Below are experts of layer 3 (counted from 0) of a mixture-of-experts language model. Rows are named router (the router's row for the expert), gate (a neuron's input weights, with its number), up (a neuron's input weights, with its number), down (a neuron's output weights, with its number) and show model dimensions 160-319. Each number is 128 + 32 x the weight over its row's rms, rounded and kept within 0 to 255. Numbers have three digits each.
Before each expert's rows: "comes after" lists some tokens at least twice as common just before its tokens as in all text. This comes from a sample of Wikipedia text that the model never trained on. Tokens count by the router's weight.

# expert 4
comes after: "0", "9", "1", "2", "8", "5"
router:074148145131152127122139157142111109077123202074135064130197145146085110096109117095121103089129162188102124099135069176144127099175129133122144105124116156143146130127205162224194127114082159109103079174121118157120124126113160179174144113122130130103055176116163156116079140143167164167114116144135080157077131142134117067137119114037116138111092169158165080139110083107114178109096170098165127120100114090102145184132108136147094122065125134144140081111121149131152128063148087
gate0:079098146128120101104133109161134110176134140126119196117115114190094150110134093129123131217194124125153116125184149118148171193151195171128137160156167149088134184101178086153150135165116127125150166073144128121141174107126171096131092113138107076159128142071129160146110155083101130124060091120112134165139076103169113100120142116111139144141157078129115202132061144090143113114175133140172131173097079066185174095058108153145130100110118118104150174158115140160126143132083174
up0:138152172100145148169137125167107154088140117132138091083168179173139143125204111097105120162101133117147133158079148124140121101158123137127119114146092121151189080122174125145137110093099124102077108079141144137155054160159114191173137147137124085116049156158105131107131133124082138144143098068130140102148086101122153115128155116177099088080123141069172113109157163123141143137103154137062121217118142183132127161106108135162174139117133181109125094183139141062149101126091094
down0:122113073074104072151175118150130132188119126108155130124123091090071142141144111058155098145155140156106076131103095084107089087111189109135111090108079106154097171143160106097141097101139091139083082192207124144119113074105160153086139175138153149164116159097141145117154179145117176125095085129128101114127148122128122119129100126173149134136116080146116147158140071133125101084070079121124132121096116105144147094162168128113140168130074097104143139122128072201177143145195193
gate1:113150132119116109165113154133139164102126098140158146137095118061169122157130207141168149056105148079069106106084178173147155189135123150126098211126123170079121121167105165118161129082142123111151127164133164139182066121096142170150190174169110130131093138156133163196084179128132148172157153128138086190146117143148137148131176129148123123143136140160117132064110119085117171093049099101110132150089106124192123149152160061110132147124106165192128069072126148092179162119096151
up1:100097158160118071165109140171099136162131170113139123125102143161139100161131148108153137093109105078099141157118103147115156147150087149116152108105163117184106086120120147094176110075076146116154149094090141113162121146094056158105118105151130110144094075183156074121156171091134137109208084151066128143141163142100145081082140077188142148100128155078089093077113140137187184123126115044137118152074108154139153124146135105093136096111141082139167084183157134085168163093111159
down1:064081089200118163132128113111143120123111061089123113079110113162186102107110090177088122142145128098143151135138179177165096113130106163113138131184075123142074124135185168142088135137147107088122175136101063133156141173123125158165178099129115153221148117156096099100135186172111129176148134141127108175117170110108109112110179161112102120156098136164120114167103141098121107098112152186131123126121155147141193175135119121156108138104124110169144095131197108121073124171198108
gate2:118120110174099088108116112085164186109093166180162139156148193138109119048153101111151125140119097227047116109105075147088085126103127073159069097187143192141063103107144142144172101148146116077159063123144177161088115136055116124119118190122103132079149192106216118097139092088113135089136172108084113129133164088137064130172170109099105113108122132161104120111187116132140136158156153131140120148112171175122133127172164119129166101124123125156199144125117143181148111074143132
up2:124063153120110217157141127149106083092150083075120092129088107121125137179121109169137114109166140038183128104128188095116166156169150193149144143087150112121191109140084118121111164057119163137155153108091123110141149136164155120176147117100197140143179080110111135134092122147108101122098106149185175096140128136148204168101100123138147127109135103111198124137099148139166110108087166147136098096120129134115111106157079112137093158181171169097064157090181135096139139154114100
down2:138102115101120117089071096116153153116072173136149138114089168205129128137054137124162075161130124158123119160118184141110091092166150154132110085154125120179089127072121164122151140165138148136084111162095093125141139111113148126099153192186112141065117162088158146072056100079097083172111120102088102118113154115118145132120144165169134071087171138151143184149125062127162071128074090156093143159170072132112133183152162136110119136055135126139117170159088197152112138147152048
gate3:161148033113115048105118111141133164101117178147164140184100147123147089076110085068153134121148157101139180138132101120146087111200133120151158160095155155192118137167140169173104103101134107144101166129104164084115141123098163151089134077076116137105110142180102174115124145133117137116099137238126113145126095120137149155172128153106172079079122132103080081102102120122134136120154185094133082150101150181150129063135163126122145157191095154127208105168061146122155142149149131
up3:179169079113110033102173084158128122123151140163156141167094158124130145070104123066154128154117152105137160098122095134116086097182111161139148141073174126176044101151142152117104119117123137115130144140136173101158181063148136144127195047079127123149130157210128145142113188075108115113070172146124098117144136107126104157134133116099147077108104125136097106116097131148102106124172137071113128176120169160102131046109183119121141166159145119152144099124086114112120130123136141
down3:127109159132135174177075181098136116129108137128110124103172120164184120151191072141120106150158163121130098162083153149082153124150166098122127164139169146105153114124148084127166124153097089093097130102106127102133136199164154164117123180140082173070075127127145080153131098102103166116184118125128163180115193138165078089118162124109141186121087185189135145151137141105165096142117108136123069076067109068097239083156115121149142085115107133181120092131093147137114128107179210
gate4:148090144110098098117088090178184091157135189108197181142145083131129141138099210153116123049141191148196119166193129125142088145170086144128138122176155142105122132126149119110113152124132076095186128125199201082117126117142145115084160177155147169139138174107148169125114121126130094135162105121130145159115108160079122099143149110103154127185141141154088094161072103090084135129190183132158153199109093123153129062156134107134164141143128125105171111133137121064074088120118129
up4:138130118114111125126130096161128109169152158130153141168137151174102132166156180146088098073157152106130123143142125140156142079184105092177113129126174160126122162124168139156112109117128068111197101102147121111118168041133164112105141133127138145108176160137097121157125134143150055125175074138108184175177061120091105106176150116073154123174125127165120091130091113103083145136147155113146129163126104109180131121189153131139160137110134162141233144172119156079105168118128112
down4:070144109063137124104126149147169122160110141079102156123093191129120100105104131119121136128110025118095158124176087151114123099128100137129159083121146139129120112076192130087152075122151106096084134178151123165168094151132082108108170121065135156145103157112160101197166135090123108116199093115144161120160165119121179110090141128122104111115125127182133113128126098112162155081100129168172134118077122181082113125147081153079109159084139140151081114136087102139163195090138091
gate5:101131087145133143143131148135121156097142088166137099153117081124148162151141152096087096102152099120132115141226109127156163170168149136096114178134120118159145184092134149208112144126141176148106074168111130091092179168094097157121089142154083117161145172108150150181193140160147052129129134144148153158113164151039116101098154108091142176183167174112109093133138071106147126159132158147133083134127115091117084067070129182145126138109083181141094079115128124091149119133169082
up5:100091137114073114171108120127072126153176109140119108149101118120116199150155160151131149088074162112076148070165122086090102077095139055115149125157115096095193110111077144093067158171151095131159096130108125114179145073169099105098144081127109117144136130149128161120120132065158116113184070103138164171074125213118137108081111173141102114124088117129199160172123166085164181097148199129122154150088132156056150119111129139068162142110072127117099113129101177113128106101047103
down5:199173138094123127128148083170061165143156170116137071074081141073091165134162193117129153103157177092147179102137109093132175103116113112032145076112103152184128098048162156131117151151132119084083117098123186130164099122130089114131069095135139133119087100120175095123173133149162153130095038096171168125118152143115172118145152101120145131170092135171143159169114104132131132058160079125179141114154077145102110112097149167171227109139195116148085121076125073066139166130152172
gate6:096138175117110144164166119169119084070157152127080101127099232117106088106090119101103116109168096067141140101122143134098131155127129137126150141142128119111095104113135159145129107142145096145089125160164142179143105112098114189135122138170140055125155130098148160140043176146172163100085151085144127076154177145145176058188099096133128157095075181104071136153104134125093150094094188083134066129069115175155144179147117150125153074102117125141134083110152074087114109090113158
up6:137142080119157088112125092075179149199113105129167103142090132149136143153148133145125091158109193066127114149130145107130096116161086076149108124142087104147134134122146147091123119111154103096103117038107116116132069106104085090160128125102092194123086112105087111132171091083079135095159089145144123193103100107120087204049170139098178143163158103169155165123097103117137102161153126148101187105177097134129152037098125136139131151134122139087125183138097178154128111182128120
down6:132095175179140085115153124158071076097137154114151149119073141153100116114063119174106171110174124091132121090072161096140133068127170126134084126148085131059175098144062147133143123092055150109130071127167132118096095149094067097188155121145159150135134166113113127165099109079152135068119128105198122118147155136125127167125088141179174113080064161147155180123163132159119088106135109137166098123135131142153098131047129188205089192172131087126135132146128107133107128168142197

# expert 2
comes after: " ", " |", " (", "|", " \"", ":"
router:146184112117114139198158049075090158139137105168129140129152126125083176140129144161189171175090142164145114056143140110085121189134072107065136158172043098171147113113096217124153082180149159167093123086174130128081146130118138121169167131161140193167144152116102179106062190122068122101094110154131100149149123084077122158085137137102144088158142107117121096116142116122157117138189105082130173136088137088112097100126157092125165172084116132165106135098120139141088104153142157
gate0:182101143110087167155148143124141206099103112178165188113088142123117094099168187082117073168091140111145100147174162090125145154183167111130167129150115177148175075179142144132128091195109181095150160080138154129173084146135143117161146150139094187069140125106107086144181125132135143120084121129199127184183113147150105133160157164057114108151137050143197147114117126126156175074169145153104129148089164189185135083161119118135167199157151119157154151105084191134117090171126135
up0:125076130103109137057080085147153085146092156064146137128100137166082140182133178153112148119169135099176154125093133109181142119114150112117089105130153119125081177144104168168124094099146121099119139103182121144119105092196129131143119132121158124211110094150155095102130152133204163147152126151110114043077168107100128109129154149077153157125116207139094121113136153140125126187065165133105149180174168166091162132101109114168119109165071144138075097203148130095115178087115159
down0:178095158130115156075159159141130105064143086135156130134123161157107147122137094103095183160143094110097097122109120112092142093186078107106191076189129107100176166129126136111106111114126161167106158136219124121128116191139113097136127160144114080087098121119169085136142087133158176153071124156165149149120113135071115144128187117159109150165116151129153122106114073157143103128144158122061081143146123159077126117114133155109212126114130179153136176145162161191191093168125080
gate1:084126145111163118149188093104119140121150096125110152186167136110124175137115154114110154134135127129127122115115114124071141105177146042138138188135153121168123146147111091148110125144102179090072144130122143148075160121138098178129126099188117157141198164140081090144105127074116150091090083109083178134149163108103154153167150151129152119103192123155159136151063131142128166143098148097099113045071114092094168126148114123119113145164132116176144096113142193113125146085119153
up1:180112173114101126115104145132123115107148142142142119106172122141145115137107098153147114090063109132076100103078151150140110141136107136145147116095101171131154145190166117103124143129175114119153088068131100144119122133150037100094183183090116126097095132065200157135145093166095110146136142125116093164151113084133099111127133107112142110077065178109125179091116140093080139134146127183153170198151187096161091114155137138196152136104125177105095088164138146153103079186129175
down1:078129090178163030091127193171092137080122130128147140129116095096096143125133165122167100095169061089118164191088100224064115159089121142135164094215122162171141109105177076099129143156135134130100034158159095116125094134159174090147146142113092118162155151162128127109126127142173121146162122145158151091116150105147145101101110113106154129151108094104124080097149092143162106142104113143119123199141130152138160131090166137141080158149129040128159081116160088103136153147079105
gate2:118120118117121041134145097119109151125110129188131106134196067120124104095127133142106084157093103142167159133125177122096111126141133076158101191106084186096106097114140127084102096189085137125179107089105153097144163012145124091123132160138090142129149093153144193152197106120089131124156131136108157134084110129126134151089127181183122148161102138135095065131135055159097119133139117123131120099126145170101119115146154119090128047139165104054174094095130192058085105163087126
up2:122113149124140132156153110182026161119144141141168089126169117104171117055104112150165055161101096147183122123106148122084082193150147116190065157130136145171141135109079125113151075100074126098133135060118196094154131075135091087118125124151084117193180138115093145158181137130059147077122151071128140115088054101114106133109092149210123134132129117202095056126142088091110120151127169118117065087126155166099116081125200093125173117183134086116143081094175124100126141119158134
down2:126136128157157166139158129064112121148095153097107101140167102103101122086086131106115119144102147118138121057123171116089123101132109138115098152142104143158082116131201110132146148122144134082091149079151128106173075122159131163095059130139171095123105082113123113139082190149123083146122068163108120055170067151122144138136162132094135091122110080162128157108109083101107124170183128146114204176116191131141132123116144158119109100160084165086107161150180094099080185131120148
gate3:115133113131065178147147098123123186104083066129129178162166134095131164139092140131212088171067067104171084114132137081157166089104113146134142132153174111164101182169063142126098119172113092075169094165131063078143138106117129159163067101170139140089138146101071155098125109116107123106117126202090187131115131139087131122106151192138106138151134117107136120148151195124161135110210171172093158110143095159111118166154120091196105175113130147109086159092082150119158092119161074
up3:155108061125080097108125134175104149083061138189157117148172085132151122140101172097172096151099063122132159086147150098183147112122072168094130137120129112160121189106074146086123108143134156125104084138086111109159061123130134136162132173150142138115166169143039153053123137134142144147029115118148161157110113126136141122144134190100115158114086108078133097135135162108132238076148115142067161115165093124133106113139140144166110145132135122164061146126120135105144123152149116
down3:154093113209110107135140160086151106097162130148126126128151154143096185133124105086128068086131081115128144117133166105110142130171152076148140114147120103101118192161068106143115137178139068130158077108108157121097182159094122120090106225151093190155109142148143100118160039081165107114188135080136147086116141169137183088069115107179087125091139157173138124177159121086120130099137185161074088131129204122110143065173097158126150156148212095162138127150152150094153137105163140
gate4:127146128085184122066155121124125103088099164134135139095107133122126118143183140089155145109088163103121105147127167143132102171089048110147131084096117145138128179139114099132165099167093120134140125139136147181154173111200165161129176141040124129139131071145063138090092135165090196200173110125165120136066205091092131096096118130129118079151108114175097124124136131145155119127148176047163105101133118115135098148152105109103141123137089135111179137151137134112114095187128097
up4:154104092131157109111126120135161115042058150149166192120087182138088083128185146136152140098142112130179155146068164158054115166076072076187127116075102181157099137160162086127169137151117177184089104181130100144121193094160129138097129139104145115126143136152138135095141150165154140117162110104143143127118146108142153144160120101085159132142095125147115182094126097182138139073151098062136107129130149123093084092121151121146160097102126124167207137119137111143154125146163076
down4:080117165143119144116149083143079140127150141122119086171138114069122089161152078185166151131142068140154139117105165077131160169092138128057136164127139148151124098150162080115117032096129104185143122048131125179125178138130070092123193101093113177109101126142125116184044104126139148144148079139162153155159086138084152153102120136131124140125149199176127123140099126153116077095141139111132185104134127099117099086143115087114112106146130076100164139103154171151154102142106139
gate5:152155101117142161146136153121134106093137136108172184148141097076130167113104182086072131139122119148186065169082108143108175144174132147126103092155147104125141128073117152116149070120136163139111170143115071119051099173099156127144090119128136118104164136138141108061149111127106172118124074159157151133146084159051082181149139118105158109098167108159061149119130110081140137065124110111130144122106184094120152091100076129148172140123144144115093188083140114132116102152120195
up5:163125128156109086098129130140159114146081067092107136182136087162120163125152174115093160139128126124124129158115150155076156158172056133096109180096130164155145079110105172103121090163116164124117159169113101178072093160085171146150125145112134152167118129126118149118124129125112144113141147116158170115126139106098108113124133191103195154142205092185120117097119092140066085129145147154143170092097095118127080077131096122116142134088116107119128181126121113106202137208122118
down5:136103125054144139119142102173070117184171075139140148150140123102103154107226114142098129134110132132156070114122192177103127114158136117173165090070103185145126113111219143095073124146112148159116184133114121107087110139096146163141154186116110144118147121185105166171130128095124114103137191028131106142140098141103118173111108000098130137107100136160135077129085116151177205133124105146168123118157127112106096161099177171072138143165216097125115094113121165100110077118125096
gate6:048091106127096160143116093119140118132124117164161172174139093098103165135138111168126175162108126162195144093162139135150121106147133126194161147123123078142140106059128133105087108135204160140121167124084104170167144061097117146190145135159178141063124130127111116087121132132093125157159082127112091165175143112135134110122110120157111127156161090103122141132134127120167156085164194121137092098126121082109138082166161134138118136080148122121148121145157123144158119071135190
up6:108156147126129100123115132133154128148056117130101087169164167193083090152126147133123095133120128130161154151135137162128103060139125140152173135112082125173106090049133114134137050137101090145195138119144064094146099141145121180071127106149192095107128146123117120154069134169132121117090104061076088162153164168192151176106135143140182077160087165117147155120123127123108175139134123168103171099129155120174149097066169144116096147110158160150169116126106126111188077115066096
down6:152168094134112102121053145031135115088158181147108118130191174155120124147130129144135198152115165162172141151125158104090167127119110107080112097116124114057151092122109125111107083119102056087163163094125163146105064101115153155065088135156151118130171141117101164130106129154176206186091092096108112170103141122143126117102134098134112137116124142164143106147100075079073142096114077161114160121164136073162106137179136142129097127092139116088100125143132095114105096143068105

# expert 3
comes after: " the", " a", " was", " and", " is", " The"
router:094105150113120190154123137162135124156173114125096126116134146114132160109091148126073128101075139163093092145166131143075172179092148141142122119129157101129150101176089164150122093122120159180142127177121114155121114113089128073147105111170137194150166143141117124095161152100144156102091069091143115160079131127138179086126107080122111147076116111162096116075166112081057154084151138120142100049108147091157121133171108158149172091077182178084164157143093127110136119089124100
gate0:148180078163157153192065177171180125141109087139158106166165091104123098147139114097144136090103113158170098120134114143074157148138083060136120149133107140104115186180109166116136133121102174134092134143066118109084112162134148171155185073104117199196129071102125127113125121080146186139066157159185111109102088178158106167105141107090114111145096123144089091090130144083106127128140093139121128130140141144069155111164105079114149174089122135083085101072145189128052138132209145
up0:142175140133125180146118160104128051162135118134161122107103089105157104166103165125161127226154130145179108148159129163016121181193193132173099102138089144074092132138164124129154109159191098104111081120072113181114116152100126081165103120134129169167117162130166140172109153136140175095151121135129140123129093102156154123111117160113164100105142070132165135081144113098117097140170166107119061156175110164161100146147130132162088178152137153137133116116123103118149057091153167
down0:192114116134123118158103115103118119185124111131125119162142165085122145200133092117136154042142098123153156157165177128162044168134068094152156113185108088144099169135126098111132115133181138119137130112101133091145112119127149182135090113172119061049179120129104134116166139115120137131100171153137120172104111164162124131187066124210118207177161122111174148093209069136132103116162139136136179138147126169141134198184168135124093124160139139100125114094093150150117139139076062
gate1:126136119071092152155166122153086095134151108115127099126098152148127110157066107087115086095172117139133081174091156141116129119133113145174074088145188160155146069140114119171129089074180170110101133095088132098160166136130197139150133117106106137155140144075140138122121137183149125063077077090096118154146128070196147132119125144070077112137173120147099140160089153106124144128124076146127125101133131086133152084058161097149111178123109119117168142166158012086116117101144134
up1:123115133132163167077152124106162125138121132113125154163045111122141195088185111169102158115082151110093130087192154097082153159087072084124142141114152089080129167120150134073139142128106113140133132085134131068106153124180126138092084136115144114099120075136095153156218097110136119203210186083109133105123103190157093124129157125134193139122100133094091088150098110190087148168147139148117113138129092125100123137180114185141104092121146179155158159123092190168142109047119151
down1:173114150213124137103152179128141128140160120116170183172110141198104143132104158114088117119157093051130088163098146121110159157093199104148144168106091083147093105116111149129112146187104103126144157132162156153108177115110142124213152086147145205096150121149068103137105150161122181118131066131168159091144156088103115141160074183106120089116041061140064168124123133122136119139108143168085107145119131129080157115162135153099121155137146138153168132158095080104193170136171076
gate2:155044090093137097139131105166144145129121185106104118129098174153133147134177097134097117171123119149049068122102165073130115119129091126109099150134134151140047176131124118104121120082094121142078162102148093113124138158086062164145103111145139146111175152139119170135130125143177162127080103156080074127172100077089083108129119157158062149114138193152088082113168078130170130173184125167118136140084190103095051093127147125131126154113169140111107122139094118169116145084088111
up2:140140091162110082087055179090116129137104094110114194140129176131103198131088124115119128140146096135133120130094131184075101119105081078136105129107079153141165058117170094129148128104130184094183092123134167215137138124150105172147168094153139100158165100117113140103148106170128137087130083073181110170065120100168130071163145146132133109131094105111130095128158095128130137122133064126146166136130132118124119082153134143135099153074180145102117126141123095170101183110125138
down2:062121093093121146131162173139146136101130126139114092179150192121101092168135137139175105145204124137118119122142109107182132113085136141047107094115118054121165101110115111139116080101096111087109155096102107128162127158099055103146102118149058088102154139136095128155109202116087106136124143123093140134116093127128152157161118109124158160140126169123129133110142155080089154107139150138095188144149142213197116119110141168108135172140131170128089127104102144125211132163171174
gate3:188080147150132058039166119122115126113139135136099139173096159085165123116100187145162103109159156028184083075102147137123144098067158158127138115141166143131174088119126134085105133120126147087106158104131152138085128123053125172138110113137147183162077143122195117095140136133112103087088120151116113150117111158100119157160111179069150187094179081122153090144148147101087122113142125099138137089153127094174131098143136114124097101155122095150131158157191128141098153143094145
up3:115160107173124153087148110127122156156160097059160093135167083144090140125078142118104114080164136094109151079121112177057165135148105108110093120114078138153092107111102090104169121124111157102106096117110139150151041134085167133134153097158142189140083167055167090116108188133141129134145141074160179104134124110129099167105204122134141093131116111124171167130088120141095085094072168149131125088141162131157136146156098148098140124082100117083079105185167047146128155128187130
down3:102120118099166183106126124102143128110099125149118058072146102104138137079126104170139093115112114160116100144173147138128138101130060144105128170126130188144094148096091139143151132119054104139137124102137181153220104078142169134068165125104053134065125207189115174123139151105100161091124088142141146169119062094122198050083130134119152089161175145166077151137104118124144077138096114124131141137165117136179177139136171117135117119133128124146130157108169107136082101146150130
gate4:111075147132092054085111122127107150124150140104069130101117111156087160096127166161136156116093169153140151138087113147034112120066118131092148169164122111187117154154121140094144108108102160133133084109134163096135128176117134119163152141077116092105116124134123116130151122145115068110038129116105133136054156102165116122110110084124139103094116119136183106133176119077110109114154142124150096105115086141102167100074146172123148189161174167134100142185121106126104200135109157
up4:157100102088146153150114091112117109116108195131152116118155180154181131166133150106127184139179095170102126063164205082178098104184126128133091116131114091095084143125100139133105116138120094155116150074119093133122120115130204181067123088145118229143156126136121134153071118118150164129179084175141133114206124139099154122118097139207160120140081160092128135106154078151110165158145156222144135138098120083148110124131069103170091097121088122130156115123118107172099105125093138
down4:154166092104140124187101103159109117143088156121167130142128117129146184109122173154154131137142152175118151132155070174095146074109144159085140119146140113156098150122118107106153119167139140146112133122120132131181153104101104058082152113101130161112153154134141132105194071187127101075077132075139127116120157144184124162138090140180125190158104121141176152088112121081100190155125100145137064183062127106174149158081216166155104117097147181062151158109134130116118107104107170
gate5:147126134114056124053114125163168074157132183147138117152143150164129166150117124197138108109186115137178117166087130122133195124085091144091094155168156135181170074168128136155069155167133111112132089099183021125068106147192112133123153098194127156172153194161116124124132148137142130124133119171090037159123181125146112105106146150175132137115155125157165076148171108070113123149152097101215158133154171115113169115118117129099109145126103111093181149106182105129112091088133087
up5:129116086099113192099051101138143104124121114125097118077132117128143117191189187149110114070114113087105085163145122183083091145094134099101140085109165113174129124210141114125144121092157124108154143128155052087133151098122111110133123144121105109074168158129157143119120188102091143135101107109168113189132155104156101112124092104139074118081147166117117133134187104137146063142153111118131102121137172128191193164117098146085096153122196083122148098103141151090116160114211138
down5:131186076137161133169100163159152124161100080170122168220131159108092114112154154118141150173112142140127170130106134167162124075120163136103134099138120110102128151131118144078108184122167145137142107096096181055071113112192118217172144105131058193065148089118155172160117135132136111172127134162145162109119175115168116074136112129145176155186197147071185153137130107207120150139156175126128078116078175135113160168128120134153186126139147120110207075100121088140081060193122101
gate6:147143150143120122097165131093171150156156122143140142123061180106104165116115113086120161108166066118117142130116143124135126084105112105180071139114115103114086078106158126110163099127120094083110054190108134140093137120140128132157121122139133158146140114114131096115087105112163168098141227116133100121149075150158124166174125162119153086152134099176072120105158143111091149109142112113122115120142079150126156151156144137130156122181156103104077174146122112064093101108186144
up6:102124144079117146130100155151102110155091124099123153125164075099148083137084142163113118122087168085125153109143129137157123151131161199089153154116125118137197156139120145157111135123132113171118155119163140094155149123110130149155145129116113152134138153141104130167162176135128077141107021144153190127089202096133164070078098151139094173127104146120137083151086070163212162161131151131151148173107172135146092093090117075140147133113123154160157082137113159156197160147068061
down6:104166063144122110118131143103137109135119103090070081198123133087113108098136129090064063157123143155164155183136162089097128155133153111146145147174112128180187063105072140151125093117078135120107194131118093087117187087109138115149181145173140117158079110095099117141132112127099157132121139123109118166099149140124152112178200059127157124080076129107124118152187108151107155091099084125163138112120132137108198135039087137147157177127161116107086146182142112153085106156115144

# expert 1
comes after: "\n", ".", ")", "==", " =", " =="
router:137113094137100087123154152123191145107137139148115126126148085094095192094120140100078062145190140072108086160138102118144110129148114102136135105097079118166145067128180140123110132143107145143100075169078115141097177072115148103147076165141111158093079143182100085113123095149029134122134147116179078126116138126138061121137130170143142121082115148152088161164079128230134148107118128113141103208138039152178118160175147109130132129142175117094116059089080192121154068091093124
gate0:151117133122079122103149113126130136156066175072098081151161101143131144115177070204124127167152093101157165096156123098092091140129097113150111105159133122143140079133101132126155125111093184189101167131091171131142116111103124093194148193159076100136139145107072121098115074134168091064067117187175107153116140134122129144118141084182105128113166110160134096085172097178104174139088122084087122097146156173164142117115171139132138123158147152151158050105143184126165129141142155
up0:122142105107131139135152135153101107054158124184116111120077131125135133144147139171163092062101119147105169138107115151099174128141137121088175159132083138131103120123116071089091115183140078123164151124175104101090139137134122152105178062104158182128133145110189145109129133114119151166167133079124143125109113127147079127120146182096162087105145105113161179144117120104109168106107153166186121200117116110092105111141112147116092156118118133137108160173140054162109191116146118
down0:085131175144133096155163113140103053154143119091117098166098177151107177131152111156150069139147134136127090158122149125087157101097115105135103149115143068113092120100135088159162095129090079167114086160085119079195119144080206088134145142210084128151088110137099111121097102104139140142158117182166105124084048107140101145124096103136117117134081157184131118113117100075095084148123130151161139128086118118091139093126118133088122198175134152139122139131127134110083086162094110
gate1:127149108158099150182137169101112164167165124094096121134103097152152144168142164134159125158099090092137136130199172090091116120218138127104138161084102184121134125144142175087166142155087132123138144135124156143114147146153139141089132169085132152147082137151126175103121126140111130150089123169118151109143119105118143150144133160122127081101169136071160129175140187139087083138171180128133132177105132142159173101151147102129111082094111173145136092101091117142046105147135090
up1:096133174123156164167127175108093146135085150127180093165187090113115146115123106074128091159139167165157177161161109170146133130054142162146134103126126100080134093167130083126113139111098134137115110137137125066069103133104100102126134149117115139069142100135153128151100099131176098095113152153170173144160162123190095154094150136147199196143116159105114122090096097107125137136121098092167133077114178104117072148135083097142112178144071134103110104130162149122158105107102131
down1:124158099110090151173157131117108134190109115132100184067161124155095123131105114128182131124106181123124160161118067069133148117179113094143143139122089143144091086178098193077136157135126108089131161128147172173135090121178113150132133111136129078167089167103100156079128095179145139166105090103140143160144159140131131118197071117106098115127174157148135156123067070172102179095163155101165135172055095172105141103151132112142041113109106129097120146166104056159112197108080091
gate2:084114118139133112160214088141139129095108222073121082104085104161142169038089169131110103155093116113127146140160118166168142098133147111126072156149116110113141109167114110064090115102130128121151098125146112153153101129122115150148098133123106108136134101142118161070135142192099163108110080124144119116175174115165182159128128083145155114120134146083170174101116122174119127087235095104144159140141104107103123107093174150101124142122109134123154100151142130141125152113127101
up2:130169133131115173138047167121111091129162039128101151116167114128109117187155117140171116136188131112140124099070129096082148155137068151139175145141115162161148135096141176167179136132104099182099159129114158095096116129132147087127181119107140109133142166123090117178111095080162094106136148109112139153101096174057088082142069153105134144151147088129082100148134116105147179146033174126090077128139134138131158141196117089162117086204133116116119155103098115121121124196141126
down2:199090090084111088157098082093137130088107110133155088148127082100100170155074097084163132129165183139153159159088162127114198120189120101147116157157110136107183098110143111104169115113139108122125143157033212140158137123146082108138073056115188148100140179136077094169151065128102046164095174160114087126096117119128163145134111137100101141137081138159093125163136046124095156085081155151126106102116130134153049133116094143100168121186100126091146106102095115151120121136154088
gate3:109119070067146172107122124135128180148165110191157123079122134122098134110125098113171142124102163178077112115180120153152112119168153143101095131154093153102130108090135137077112119146126185158180092083097112149158121109120125111161114139116068160164197149115152104150143152159090204158111170144080112106144143125120088187107167135099148118123118149069096131177135107096056152112117151092136188158191058198100164105119131194149083089147124099139065098128127165156095107088101152
up3:189189112168134104100170167113092096164147108125105107132112146084127153094062128118108104132147133131147160128096087129060137132121162142162050118120099090143127114159136145096176195102119109136069182142104113098148141123093082172086152132108133108122094153142154120157179105144120162131119136130130120193133106072110154055086156168111116192145107136135080151159050160169143120083109157175207108108131189115140134122153112048180126196118138082120156143104159148163123143107176108
down3:128136077173109073113092062166117161126098196165139114137102093121139124116145150180110131139141123146119131191146094159108143150143186110128165062154137125122101119165105132181138138105146146125144102139090152074115162124102132054086139154137118180101113105108101163120106072108154085114097112125167145061106097157113104142175103114102167092194101122072113125055170108148131195176157130116112150126090146113109116129137187162104095115105084114100076114152158165196132173157107148
gate4:092177097092099118114135110130094094110079130134088179045105118140118129068137169126149123131103167100097120177139095137112151141152047146125136098124074113160130182213090174140078138170176153112115121096148146149103143120110142100125157120072112123139108112106141065143123136122105132119121152179147130082161059151211176131197111131085149133171163108081151110115095180149158126165157151161144148140102113154117114125125117057182132120122100143134105112114084153120142106151160124
up4:087201094120181139112116105145115075105079105148052157092152160117101174076176164086098100131101157106122129170084128091109107119156093077115124120086128087166102165170108144132093119173164124148113114122193164096116166122119122107056163131099108083131131092087161080088144058121124134091169122163141154111137065128134168142170110177066157154146108119058169134085106167106142091156121085129160212131151118191104138099155098086173149137140122111124150112074092150131107123132173103
down4:110132099113138127155127173167076074145157104154147132210090084166136180117152123091129200116123158114109148162087136099125110096120100131129152212130108088164157112105155066138152100140134124120091106085141136172162137142083097145130118145129112086170135114120132087019125049148157139071171127162131106152170093147144149141146121105100094144141163102225099175098138093180125176164161113140077128130134162184174159140142163146127118125130134136148119151157136140147136120149156064
gate5:133118130174114155152043092168149156132074168122150091084151091173164156131124174072118089099176152122195147102147158198118130137145093125136159131115143103201067080124136158177079087095147116127138100126116169127080131143153097062142141138171172089122166099154077100143095129130135162172109113112122144130096082162195111165105119160092138110092147100128141110162106182071119063172133186143146143103140181129090172139180099101156091074100153173116159113184135109098145154161121124
up5:128150133151105138133144100093138164176172153155161130177098152129106128080111164135086095090127116150070139150097114192134141173143061108128112173063125091158123139080166102153143126108156128134161088090160109118083118187089149120056156136096085140134173124123151174150105042118137094104135125176138093070160077071125116123139148176112099095128159133134100104084103098057110148124098168177132137079138194191130084137185115064157138168086111125073126125102047187112141115113166121
down5:118231135131084138092102108129118102080130144110122170093103063065172090128149137112136131137089130123144099112091137113105078099130151132155041089181109160162140105158107118109112181123104063141127128156105129111175108135103065175193128128155141111135072168154094137105104163165134159096105161150120123135162107121074180143100090170202193115110117143120064135132101157138109174111062115109130078138158083114087151133135115115117191124151171106168118124088084153124155160134146179
gate6:133147089115143178080093176100156124101066107144118105139094121119127098099138160146143166176117145123179118135099070124161123126158186091059115156124134128131155116060086057140084126167134073106083073177140119142143104116125092185126126094102142128099038130160148114054130169112031117135144121141176145106151149116123123169133173160156098118080182114114087113142116168174151152141139081137159128170156060104139157167054123078081218121125154173199161135049155157131116087126092148
up6:063134133137130116136144168129073089147162188137124077133115100119101122119143140101145143088150134075152180095189184146133197120154123159151145052163111173151140145129128194091127151120129139107149128080180109161157114172088174071049124116074121104160199137095095143160161148159171084154168171099093108162105126078102145070179093132107065099126122140139200106162123093109135091117122129070198129078081183164112115165186062183184105093108081111119137122147094107107138124145110120
down6:156164133123140157173162154051155117095117129090174108087157136126151078163090096142121094059137180138135107108093132120137147129107133111068187132123126065138126127123130114187125112121109114127169141218094148089133093144130162122093127129191139106165139148120142118125143105135132143119108118129125166154127169086139047172132084122127117186172102131155132154120152143103108195093136112134130139106096123115124158087107129167168148071173148064093122135061163102092183000119116075